Weights of a small mixture-of-experts language model, trained from scratch on English Wikipedia: a variant of Muon for the experts.
Below are experts of layer 6 (counted from 0) of a mixture-of-experts language model. Rows are named down (a neuron's output weights, with its number) and show model dimensions 0-191. Each number is 200 + 40 x the weight over its row's rms, rounded and kept within 0 to 999.
Before each expert's rows: "comes before" lists some tokens at least twice as common just after its tokens as in all text. This comes from a sample of Wikipedia text that the model never trained on. Tokens count by the router's weight.

# expert 25
comes before: "- ", "\n", "| ", "The ", "\n\n", "In "
down0,196,185,171,183,227,133,182,220,214,129,166,208,199,194,256,143,195,226,278,149,150,268,173,245,271,268,163,208,161,171,174,192,146,127,274,260,289,217,176,139,245,200,203,183,220,281,210,159,231,229,220,205,213,167,219,209,275,179,226,209,177,185,192,197,223,193,184,204,262,190,179,199,191,217,156,289,200,240,160,160,245,228,216,225,188,282,141,270,163,193,72,171,246,197,199,217,239,215,205,232,192,191,181,198,242,189,172,180,269,233,121,234,197,256,205,256,203,192,143,205,183,188,220,173,198,152,243,227,159,171,162,189,197,232,149,153,188,127,196,196,217,200,266,231,234,121,236,247,156,173,153,148,114,296,184,163,195,166,253,193,188,222,135,192,254,154,157,237,193,280,199,190,188,160,199,226,217,204,236,190,164,97,188,215,222,220,152,233,216,215,232,163
down1,237,170,176,220,238,208,224,237,261,308,239,178,201,268,266,160,252,145,195,185,193,189,195,252,228,260,187,170,227,201,181,179,176,161,184,147,183,204,166,228,234,234,172,265,220,235,183,259,184,222,223,202,255,163,241,144,205,163,185,162,205,184,178,195,193,222,146,135,175,143,211,175,227,248,114,220,199,184,223,255,252,221,169,219,192,199,193,198,205,144,183,162,284,157,244,232,194,175,225,136,274,211,193,200,261,184,171,113,197,154,202,234,237,144,128,196,211,151,256,208,220,241,220,270,243,213,186,121,203,244,155,239,238,141,189,160,135,178,149,161,133,181,98,213,186,162,220,157,236,225,281,129,172,186,204,253,168,244,162,223,131,257,147,125,226,180,225,178,171,192,137,212,252,218,220,219,232,141,251,202,241,233,124,214,190,166,275,246,188,198,201,164
down2,194,194,218,217,259,282,180,211,251,196,234,284,207,142,218,163,216,211,166,156,134,188,238,168,158,234,167,199,211,176,197,204,260,251,181,197,180,173,252,228,166,192,249,201,149,213,213,279,204,209,185,197,209,128,211,252,235,269,216,151,235,248,234,242,188,169,242,214,244,199,232,166,230,255,229,200,318,180,189,145,265,240,237,182,139,196,93,265,205,230,163,143,196,223,181,96,229,184,194,174,194,174,249,222,182,189,201,235,184,206,230,217,149,251,193,140,168,220,217,218,171,186,207,87,251,184,167,168,197,220,201,189,203,139,181,130,94,224,234,189,184,188,269,179,161,246,179,275,208,166,221,191,175,263,171,245,205,241,213,214,169,139,218,183,234,225,209,196,232,298,229,203,192,251,190,218,233,188,229,257,122,202,201,204,208,107,163,263,137,210,158,143
down3,191,163,244,200,233,142,232,169,229,145,200,36,228,181,195,164,170,254,154,209,176,243,203,270,256,202,171,200,166,233,165,205,189,223,226,200,171,130,146,156,130,209,222,221,225,159,215,121,237,143,177,212,146,122,247,198,204,196,201,205,130,125,223,172,163,197,202,143,267,211,245,257,113,164,134,281,255,235,195,233,167,205,160,156,205,212,232,158,144,242,203,189,248,196,294,276,178,178,203,145,244,218,197,203,229,187,232,211,233,261,227,214,244,230,151,172,184,268,179,247,183,188,129,224,166,241,175,154,199,245,187,194,171,183,222,230,242,189,202,211,151,232,225,187,200,150,200,207,194,207,201,166,215,171,115,262,172,235,209,303,217,268,159,222,188,218,280,237,245,208,152,213,232,255,214,229,211,172,173,163,194,166,181,210,219,257,249,259,224,207,207,210
down4,171,195,137,191,152,179,196,206,239,142,218,113,162,180,195,174,238,207,252,244,158,184,194,231,196,172,206,228,171,212,147,256,268,143,218,166,141,251,113,237,192,230,207,130,224,172,159,288,159,192,186,221,191,170,261,194,174,216,158,254,164,179,192,185,202,199,190,162,155,166,267,142,169,189,159,153,206,246,115,195,154,242,235,179,178,181,158,186,242,158,201,193,255,183,170,168,230,180,186,197,310,220,153,229,202,236,174,236,211,243,210,136,251,205,211,164,159,186,345,196,161,187,226,227,246,217,226,173,115,220,191,232,238,278,214,153,223,201,237,196,259,232,142,140,136,229,140,157,231,160,191,206,167,161,246,206,136,214,192,229,147,171,190,192,219,134,274,222,168,151,140,234,224,256,165,210,231,214,200,189,215,172,255,131,242,171,155,200,110,218,191,204

# expert 22
comes before: "the ", "and ", "a ", "he ", "which ", "but "
down0,248,227,215,228,226,298,182,175,189,217,192,221,210,224,120,128,269,265,201,218,132,224,253,257,206,204,201,201,247,126,298,225,136,214,169,267,167,226,211,177,171,210,184,188,209,253,184,195,261,186,165,220,178,195,164,180,124,224,225,221,198,171,201,230,204,207,214,167,214,262,147,133,161,208,185,196,194,151,277,254,138,160,165,191,215,164,139,224,192,189,257,184,224,247,130,162,241,147,166,206,196,271,143,142,182,207,253,183,174,235,178,257,136,137,281,170,212,255,189,176,230,228,193,143,120,164,124,153,188,274,116,156,241,307,189,186,224,257,207,185,226,209,194,183,187,196,198,134,206,205,148,253,184,198,143,208,225,260,152,168,216,157,166,246,178,196,214,240,206,179,251,209,223,265,120,252,218,205,244,190,206,197,173,180,214,175,200,155,153,207,220,220
down1,138,169,203,132,141,205,179,114,224,222,197,228,166,217,221,183,202,234,118,271,246,154,185,232,256,204,167,160,270,194,254,192,233,185,212,191,202,282,181,153,239,171,245,207,164,158,223,141,204,226,211,188,194,170,227,243,196,212,195,188,189,173,227,232,175,242,231,237,172,165,97,229,256,226,169,234,277,183,230,134,302,169,243,192,189,225,238,200,217,156,247,321,164,194,166,179,174,202,186,252,211,220,246,171,217,138,231,106,147,164,235,218,122,205,210,175,250,292,171,164,128,212,148,200,199,296,147,135,182,233,225,234,194,210,239,217,225,198,253,232,204,235,147,147,197,175,250,237,194,165,156,230,237,200,192,196,174,228,233,115,247,258,234,202,202,206,148,188,223,162,225,191,165,162,241,230,210,197,159,166,228,241,238,183,230,135,171,175,155,196,154,269
down2,213,221,206,181,211,184,151,122,188,209,215,79,135,259,169,243,180,207,142,180,247,180,178,212,189,261,199,177,213,115,213,136,132,238,259,185,224,219,198,232,202,219,155,213,231,168,202,215,217,170,172,140,191,250,199,216,179,117,180,252,223,141,230,191,250,197,187,201,221,117,274,191,148,173,171,108,192,182,130,219,165,219,229,259,219,242,197,182,216,167,117,197,178,203,225,226,183,195,313,216,253,234,173,198,154,145,119,155,246,143,173,253,220,146,210,228,176,211,235,211,257,182,182,186,216,217,214,244,203,200,180,172,250,202,222,255,114,166,317,253,171,224,191,255,165,266,191,235,225,204,216,223,149,263,186,192,292,187,169,150,159,225,195,173,231,237,181,201,162,176,208,208,177,150,160,154,153,175,193,134,190,252,244,220,168,140,193,222,247,232,214,152
down3,177,206,208,132,280,200,260,257,205,264,199,228,173,236,218,205,202,164,198,166,248,246,186,245,183,124,264,173,179,215,207,211,191,242,174,143,119,282,102,188,172,196,167,162,127,228,217,234,203,253,178,209,206,193,155,162,174,131,279,220,170,216,196,262,202,240,140,257,222,139,112,202,230,193,225,196,208,178,195,193,190,209,157,206,203,168,210,222,137,158,310,194,159,159,170,184,239,193,201,220,158,181,192,176,189,208,196,213,163,239,142,190,183,197,134,188,228,184,223,208,166,266,165,293,185,128,174,260,234,232,164,205,163,222,209,268,213,234,271,231,237,138,249,189,175,242,180,160,146,145,172,103,181,125,171,278,179,201,192,193,182,186,178,238,196,109,194,204,140,209,195,237,198,180,194,264,258,136,155,254,228,154,191,218,196,204,259,166,194,258,238,200
down4,221,206,214,287,194,241,213,274,237,249,185,322,284,195,148,221,208,220,304,210,211,229,154,205,130,180,228,188,206,256,246,151,236,149,160,150,200,203,199,223,150,213,256,179,206,196,192,192,261,226,204,176,200,172,250,185,218,291,164,223,194,167,213,231,188,148,233,241,243,224,145,251,250,210,209,267,161,182,228,205,202,203,139,255,255,274,200,221,193,157,106,242,268,214,162,223,188,207,175,226,150,198,226,188,150,250,141,241,227,276,190,220,170,195,180,183,143,233,196,176,176,227,229,163,264,222,183,153,170,251,290,235,249,213,202,142,167,161,181,159,229,203,194,215,174,207,194,150,252,243,220,230,198,190,192,153,224,185,195,238,133,168,166,197,133,121,236,138,179,232,240,194,171,232,229,168,194,280,256,260,188,262,181,211,195,263,178,276,198,219,164,256

# expert 8
comes before: ", ", ". ", ".", "\n", "'", "\" "
down0,243,262,218,196,214,313,236,247,214,177,162,165,253,261,236,183,174,137,248,165,217,225,187,189,158,202,213,219,191,259,159,287,181,95,259,239,172,220,193,123,226,188,219,209,205,198,258,229,201,178,166,223,197,156,195,185,242,181,147,231,212,224,154,174,237,302,202,213,225,162,212,239,159,245,178,250,204,304,156,185,178,221,190,186,147,218,173,175,219,180,256,213,230,160,167,191,193,180,157,186,149,223,196,128,228,147,215,173,247,218,238,238,183,166,255,222,223,151,244,164,224,196,169,236,250,259,209,187,212,247,221,173,192,151,164,233,235,203,219,242,235,136,248,260,255,183,159,239,187,228,142,188,143,235,142,205,161,199,271,221,230,277,207,219,133,222,219,213,212,217,130,149,262,118,223,141,161,152,188,217,128,239,161,144,267,258,165,211,164,274,188,216
down1,204,186,178,277,267,237,214,210,185,184,228,254,217,219,198,215,142,219,203,216,210,225,176,214,144,245,196,178,253,203,279,219,226,241,162,160,250,213,161,272,160,115,189,259,177,214,209,243,270,223,260,215,233,197,228,158,163,169,178,160,195,104,194,155,218,207,277,236,209,148,211,187,243,176,174,175,170,136,252,240,149,208,248,214,181,167,210,186,148,243,217,182,201,156,163,179,242,217,149,197,200,174,213,198,233,149,229,181,139,228,256,173,105,240,222,215,188,222,261,283,171,197,226,173,229,166,280,144,198,179,213,170,241,195,217,158,221,195,197,165,209,235,208,226,209,217,243,149,197,289,243,108,132,162,185,238,112,290,254,195,224,215,244,192,146,180,267,266,208,247,166,215,238,214,139,252,211,190,212,111,169,228,255,225,126,230,197,219,159,162,257,141
down2,185,227,223,260,155,194,163,161,258,229,253,172,182,148,231,260,188,140,225,198,222,145,150,272,196,217,108,229,142,168,216,184,243,196,215,263,177,234,211,254,168,131,209,226,240,148,208,232,185,233,278,169,229,256,221,239,141,215,167,222,180,140,202,125,179,231,225,167,271,192,210,171,205,148,185,276,166,156,203,201,236,235,151,150,191,254,154,136,152,246,157,235,160,242,245,235,221,165,213,241,235,208,225,184,200,264,223,220,179,200,186,154,188,162,242,259,204,166,224,164,235,149,115,185,193,205,178,236,249,177,201,159,214,209,195,209,201,192,134,156,161,156,218,121,196,237,238,207,164,239,225,117,246,210,175,226,160,247,231,323,183,165,138,95,214,181,217,196,230,242,256,198,251,239,283,235,142,188,213,225,157,247,201,213,259,218,198,213,129,188,226,207
down3,224,200,137,190,185,157,264,152,210,205,127,303,252,190,245,160,141,197,178,179,170,223,184,175,133,151,247,172,157,183,184,213,122,280,189,149,226,203,191,151,238,288,127,156,210,233,233,219,214,199,228,250,260,246,218,232,226,218,221,229,234,149,226,167,159,184,158,225,174,91,134,210,205,207,207,250,223,225,223,221,229,206,175,221,200,192,247,177,143,228,202,225,148,166,241,189,205,348,130,189,113,208,193,262,129,201,157,231,191,219,204,184,195,143,187,228,265,242,187,242,219,175,169,193,190,144,266,186,203,175,182,220,201,137,166,217,295,174,227,167,231,202,211,208,164,177,246,242,255,240,197,148,222,126,152,281,173,169,182,223,197,246,163,168,170,222,222,187,227,223,253,175,187,169,167,249,184,218,240,195,276,163,176,210,162,223,189,274,152,183,229,195
down4,163,178,182,201,220,161,139,149,121,227,245,309,241,203,241,240,178,216,230,226,183,157,245,249,184,246,174,206,141,176,291,144,260,152,171,53,186,233,186,199,217,190,145,204,167,182,216,153,201,202,184,200,255,167,175,190,134,161,259,218,215,216,213,211,263,192,201,213,220,151,184,192,165,192,213,199,178,148,214,191,225,201,233,239,206,273,236,237,224,230,232,185,249,178,262,242,199,203,213,181,227,265,226,240,210,210,204,113,217,172,268,171,224,210,180,221,178,147,186,215,256,134,151,210,158,277,228,145,109,202,174,176,192,240,282,170,176,197,182,206,244,205,234,177,222,167,206,149,201,144,207,236,175,219,188,205,177,233,160,121,125,185,119,174,168,158,229,134,144,221,225,178,158,171,186,193,114,185,191,173,129,210,134,154,243,165,218,139,153,147,241,157

# expert 10
comes before: "s ", ", ", "ed ", ". ", "s", "ing "
down0,202,200,170,204,235,265,185,206,168,235,178,273,208,151,219,254,164,228,145,233,183,212,203,158,222,162,273,149,156,213,211,263,144,217,204,273,158,140,176,116,217,225,184,113,207,273,198,223,210,227,163,200,217,167,225,184,179,295,259,236,203,183,216,189,213,227,207,184,226,177,106,224,239,223,231,187,179,206,111,180,279,218,188,171,175,225,249,228,205,126,228,210,240,266,242,194,210,179,190,232,174,145,251,206,156,171,258,215,142,253,219,216,218,165,159,190,162,167,157,162,212,197,235,177,184,184,185,218,197,233,246,250,235,222,246,174,205,273,189,151,293,174,244,194,262,144,193,166,208,235,228,199,178,171,168,254,157,119,216,184,233,229,222,130,219,247,189,220,231,245,253,151,118,179,153,210,219,163,199,240,217,151,135,317,197,219,164,126,227,225,295,182
down1,182,212,185,248,227,193,202,188,179,230,195,187,262,256,198,204,200,236,137,236,212,192,241,203,269,214,192,197,176,237,159,173,181,174,235,141,210,213,131,222,233,268,155,197,127,194,169,167,223,173,198,280,195,219,222,220,167,173,294,139,164,207,172,179,155,223,241,149,240,146,273,185,207,249,196,236,162,108,198,192,193,170,195,201,203,233,244,204,249,296,144,181,252,171,150,233,245,199,125,165,183,206,223,158,200,141,222,242,209,166,229,182,215,285,245,145,181,245,214,181,295,196,198,261,191,308,195,198,240,204,204,167,213,272,170,274,154,308,222,163,239,155,241,226,170,166,229,189,155,230,166,200,194,187,247,233,184,255,166,245,174,200,209,223,181,253,197,168,251,250,170,182,147,204,185,149,201,155,184,199,192,173,208,155,197,206,149,281,334,147,184,248
down2,175,228,214,166,201,234,255,245,156,139,205,157,211,215,231,186,147,172,130,213,160,256,249,190,186,208,201,170,115,114,213,209,118,203,260,175,200,174,200,214,212,245,111,188,221,163,81,261,185,225,176,105,179,171,193,211,187,163,221,194,243,189,206,242,234,185,213,172,192,187,216,216,237,233,195,203,244,275,213,174,219,214,211,208,239,265,156,200,201,202,122,255,136,147,205,270,189,208,156,232,193,211,94,211,253,252,156,260,161,201,258,266,236,240,119,201,142,234,155,185,238,252,138,169,197,208,245,241,179,195,205,246,197,193,148,173,136,230,175,210,274,229,193,180,159,190,238,165,190,194,188,155,242,286,167,273,224,200,185,295,176,223,127,271,220,213,172,167,215,210,217,130,152,207,181,143,190,193,220,198,267,185,143,175,246,175,198,171,180,201,156,196
down3,176,258,224,233,225,209,157,235,223,174,236,167,259,243,238,175,186,219,272,224,171,267,248,229,245,194,276,181,175,210,173,261,199,237,253,240,134,208,195,292,243,207,223,150,182,220,197,168,179,242,266,136,226,123,148,210,178,220,163,214,211,166,176,173,131,248,265,241,241,218,241,221,213,166,139,195,172,236,165,235,218,234,224,232,255,279,127,173,185,157,218,236,226,164,158,240,271,152,190,203,249,214,217,184,214,219,193,228,226,185,186,174,116,174,180,236,229,244,238,177,204,196,196,209,172,245,262,142,183,194,153,201,203,181,156,196,248,187,165,251,198,268,213,196,223,245,180,268,170,155,143,200,127,199,172,225,302,195,249,229,149,228,215,191,253,259,262,171,171,130,129,236,174,194,251,180,173,212,234,191,130,241,133,301,211,220,222,232,220,198,125,143
down4,129,253,240,226,165,235,167,239,171,213,209,144,277,183,214,217,219,186,179,149,219,245,200,199,225,190,241,262,172,222,86,168,199,111,332,253,156,120,165,190,196,198,195,180,263,163,256,263,228,232,220,214,234,138,202,202,188,245,158,243,209,121,142,158,164,222,249,255,199,247,237,243,201,249,242,192,159,232,228,209,182,230,243,119,163,225,278,183,231,238,151,210,206,179,261,246,156,203,243,220,214,168,205,197,155,190,182,202,198,160,184,157,213,169,124,231,187,237,165,160,162,260,222,167,241,165,147,299,226,206,167,200,238,176,180,172,183,189,143,180,187,186,185,197,237,227,147,173,171,237,286,184,181,128,151,231,243,253,213,183,185,250,202,205,166,267,234,228,245,173,224,247,176,224,195,169,196,222,274,198,295,203,201,194,255,208,197,219,165,157,225,139

# expert 2
comes before: "the ", "a ", "his ", "be ", "its ", "their "
down0,180,197,119,185,223,192,151,218,185,176,176,221,238,189,159,163,173,262,217,211,225,210,211,115,227,219,266,192,145,244,197,164,157,209,233,135,184,141,200,212,217,245,213,222,255,203,265,177,186,141,186,196,194,211,177,179,122,213,124,125,269,185,211,252,148,360,156,239,214,262,210,203,221,165,197,168,224,143,131,171,165,265,156,188,255,233,217,196,209,132,216,250,174,252,154,218,236,205,231,242,196,214,208,212,156,207,216,233,224,272,142,142,252,204,240,253,210,224,213,175,210,193,213,203,171,219,205,151,220,86,193,171,286,232,133,207,134,200,197,174,206,208,229,188,178,203,187,185,134,210,250,206,250,261,191,171,284,265,183,245,198,169,238,164,165,255,195,184,238,185,220,176,195,208,243,180,235,128,243,171,153,218,170,253,213,221,170,137,240,157,142,268
down1,216,158,213,232,174,197,196,195,183,200,270,96,200,168,232,189,206,204,205,202,200,219,188,176,169,143,180,200,196,238,201,123,159,172,237,166,239,215,203,99,174,194,171,192,234,222,170,220,252,269,225,219,189,210,222,207,192,199,173,162,191,176,202,179,226,215,172,187,243,191,164,218,232,155,263,204,166,189,223,215,270,185,266,196,172,171,184,232,214,166,233,221,173,256,183,220,181,80,196,185,230,137,173,199,164,305,148,141,209,235,172,195,223,118,185,126,196,237,196,194,217,180,205,239,206,299,226,221,113,243,256,231,227,190,100,220,170,279,218,199,178,206,127,175,189,228,159,243,164,227,269,247,188,226,163,189,230,204,236,137,187,243,146,196,198,171,144,198,223,216,221,194,178,226,205,184,224,268,197,80,183,96,108,212,196,218,277,221,165,169,78,199
down2,172,230,250,233,194,223,249,180,181,177,202,289,154,108,172,177,200,208,82,191,175,269,226,231,216,223,241,231,224,214,227,245,210,247,127,168,238,160,246,236,179,232,168,158,168,172,197,225,169,168,263,161,185,178,223,246,197,228,163,132,239,230,207,206,251,214,215,183,156,222,160,115,194,161,200,221,178,199,228,181,214,216,151,167,252,174,205,201,156,188,132,181,256,177,162,141,224,159,217,142,216,233,187,210,128,98,277,118,209,214,188,169,165,158,214,182,182,210,192,182,163,156,234,232,203,239,210,188,212,185,153,168,235,237,215,168,223,190,160,163,156,193,235,208,155,150,181,154,217,199,292,220,225,224,236,178,203,239,228,220,225,227,193,267,196,133,289,207,189,157,160,92,189,170,174,179,193,184,225,144,178,230,84,126,203,232,276,206,151,207,112,269
down3,268,155,161,254,210,212,126,163,201,217,247,228,195,216,140,270,242,205,190,176,233,170,226,190,263,169,156,149,265,184,229,264,150,218,22,195,184,252,177,256,167,160,169,199,199,220,269,252,334,216,179,200,255,187,193,129,208,176,218,247,118,189,221,224,129,163,225,248,224,185,184,141,209,234,214,231,205,143,160,136,212,222,216,178,220,161,249,193,198,197,202,250,168,250,194,125,174,212,208,200,209,236,184,270,231,241,214,171,209,185,182,198,266,183,180,197,179,181,190,187,243,163,159,232,191,213,219,199,163,220,191,176,199,190,251,195,200,222,235,181,240,190,221,189,114,233,174,142,224,212,177,254,146,165,176,151,209,150,228,186,264,185,274,176,179,183,214,260,194,221,251,265,219,148,199,264,217,238,159,205,287,272,173,183,178,219,249,187,140,264,222,195
down4,288,156,219,210,218,206,218,249,244,182,168,252,221,165,241,170,178,232,164,232,150,220,181,214,189,245,186,260,231,210,225,213,208,203,166,236,280,244,199,220,205,177,130,256,235,249,196,202,217,174,228,197,187,258,207,227,253,197,135,240,205,165,154,192,186,167,182,175,202,183,205,185,214,225,266,220,200,254,202,232,200,214,205,232,167,181,180,150,164,128,130,241,120,239,83,177,140,169,207,251,214,138,181,229,153,232,237,272,209,86,204,210,169,176,246,198,171,241,245,251,233,159,223,216,169,235,212,178,276,250,170,228,159,233,221,157,302,188,218,195,316,251,209,206,288,173,188,247,205,248,228,259,192,200,150,201,79,165,178,191,183,152,221,277,138,161,178,218,165,160,208,200,227,227,245,192,184,151,240,217,160,277,172,218,169,186,204,265,231,203,160,182

# expert 0
comes before: "\n", "s ", ") ", " ", ")", "; "
down0,173,218,219,228,207,250,128,186,225,178,182,199,217,215,220,158,175,196,149,276,184,160,176,185,190,173,177,187,163,268,214,208,211,250,219,159,202,98,156,215,177,266,214,187,284,145,174,230,182,184,147,179,231,299,189,156,149,192,158,132,206,203,153,171,236,144,195,196,231,217,191,253,207,180,169,254,210,222,195,242,273,199,176,106,266,173,199,262,220,140,207,215,157,169,228,238,264,290,180,254,139,214,251,254,197,164,202,266,259,239,163,235,211,174,143,138,197,206,121,242,192,224,183,168,183,150,240,265,215,245,188,292,199,223,204,221,186,236,141,174,310,252,179,176,193,191,135,126,269,159,155,206,196,195,174,163,223,207,169,224,254,204,207,169,217,195,130,212,146,217,170,170,136,222,242,237,127,194,141,255,205,182,215,227,171,214,186,210,205,221,209,265
down1,245,213,227,210,259,141,233,230,224,210,174,198,187,218,246,156,214,233,235,231,229,303,221,194,195,187,202,165,242,168,150,209,207,194,187,207,193,223,177,190,141,264,138,201,214,226,189,227,182,227,239,169,184,216,189,190,199,189,202,194,126,269,187,234,226,157,200,136,164,94,184,165,225,301,242,253,188,252,195,163,248,149,225,203,225,175,143,239,211,241,195,155,166,208,221,133,168,228,179,186,207,142,208,214,148,211,221,123,128,347,169,220,187,157,242,228,206,197,172,222,124,197,209,191,181,162,207,168,214,268,189,147,222,174,177,162,128,199,207,267,162,203,126,150,235,226,159,127,161,107,240,158,309,199,188,205,204,240,181,149,197,244,178,165,175,208,250,263,201,254,179,288,160,192,139,182,218,278,213,186,196,202,255,198,221,242,182,249,153,246,175,216
down2,162,194,217,194,172,173,177,247,205,200,140,168,149,226,189,204,225,264,201,169,163,215,161,239,136,214,222,156,206,180,119,269,208,224,212,220,178,179,247,109,147,225,237,165,213,199,186,241,144,282,190,263,174,267,212,247,171,202,193,200,185,260,176,217,173,228,159,278,232,183,148,209,235,194,292,63,269,175,181,218,191,199,157,181,218,180,208,193,254,218,237,228,237,206,164,217,207,212,222,198,210,163,253,194,224,206,185,173,243,163,256,171,248,264,174,101,172,211,173,263,190,204,287,221,207,250,244,264,208,166,203,247,212,238,177,161,195,197,175,208,224,228,125,193,220,255,184,114,244,221,218,237,201,98,168,196,166,148,251,220,214,210,119,257,144,195,264,253,250,271,215,214,261,178,220,236,159,173,211,152,190,130,187,162,189,154,143,200,245,248,191,180
down3,101,103,167,178,237,153,210,152,162,123,248,237,107,188,260,121,191,129,245,202,159,245,232,207,198,156,200,266,165,188,134,181,257,191,251,242,168,137,232,197,205,129,160,178,164,187,250,260,181,171,246,174,176,151,243,177,215,182,193,229,198,125,171,172,167,198,169,189,138,252,229,163,237,215,241,226,179,187,202,169,201,192,87,188,188,180,270,176,177,180,221,168,220,235,249,268,244,214,249,221,242,191,274,222,235,200,148,179,190,266,210,198,255,169,181,170,209,277,178,239,281,208,249,193,156,222,214,171,234,254,253,201,244,279,174,179,216,227,248,239,211,194,218,189,202,188,156,181,222,195,214,187,201,203,226,244,232,239,175,146,176,143,142,181,169,194,179,249,187,219,218,239,235,216,141,182,290,208,273,261,210,122,172,134,202,196,238,209,235,171,162,196
down4,194,187,191,232,149,154,241,225,188,243,190,225,159,231,171,169,211,168,198,198,189,155,225,195,202,213,219,237,153,238,181,219,295,155,202,259,212,153,211,168,227,147,222,143,172,220,252,193,187,178,180,183,195,248,211,215,126,169,185,174,212,220,264,210,221,255,180,187,209,164,164,245,126,222,170,174,161,182,228,217,134,173,204,234,198,199,154,217,197,138,193,251,238,265,231,210,226,286,159,154,185,183,234,210,260,210,275,173,164,183,220,251,133,160,275,215,39,109,156,131,210,187,287,114,208,191,169,291,226,189,234,213,227,200,216,195,186,189,272,203,217,148,164,132,147,208,329,237,215,114,268,237,220,188,185,211,240,229,152,199,159,239,170,166,192,149,207,191,158,202,193,197,239,228,206,143,202,181,210,227,152,167,225,232,161,207,211,168,195,230,121,200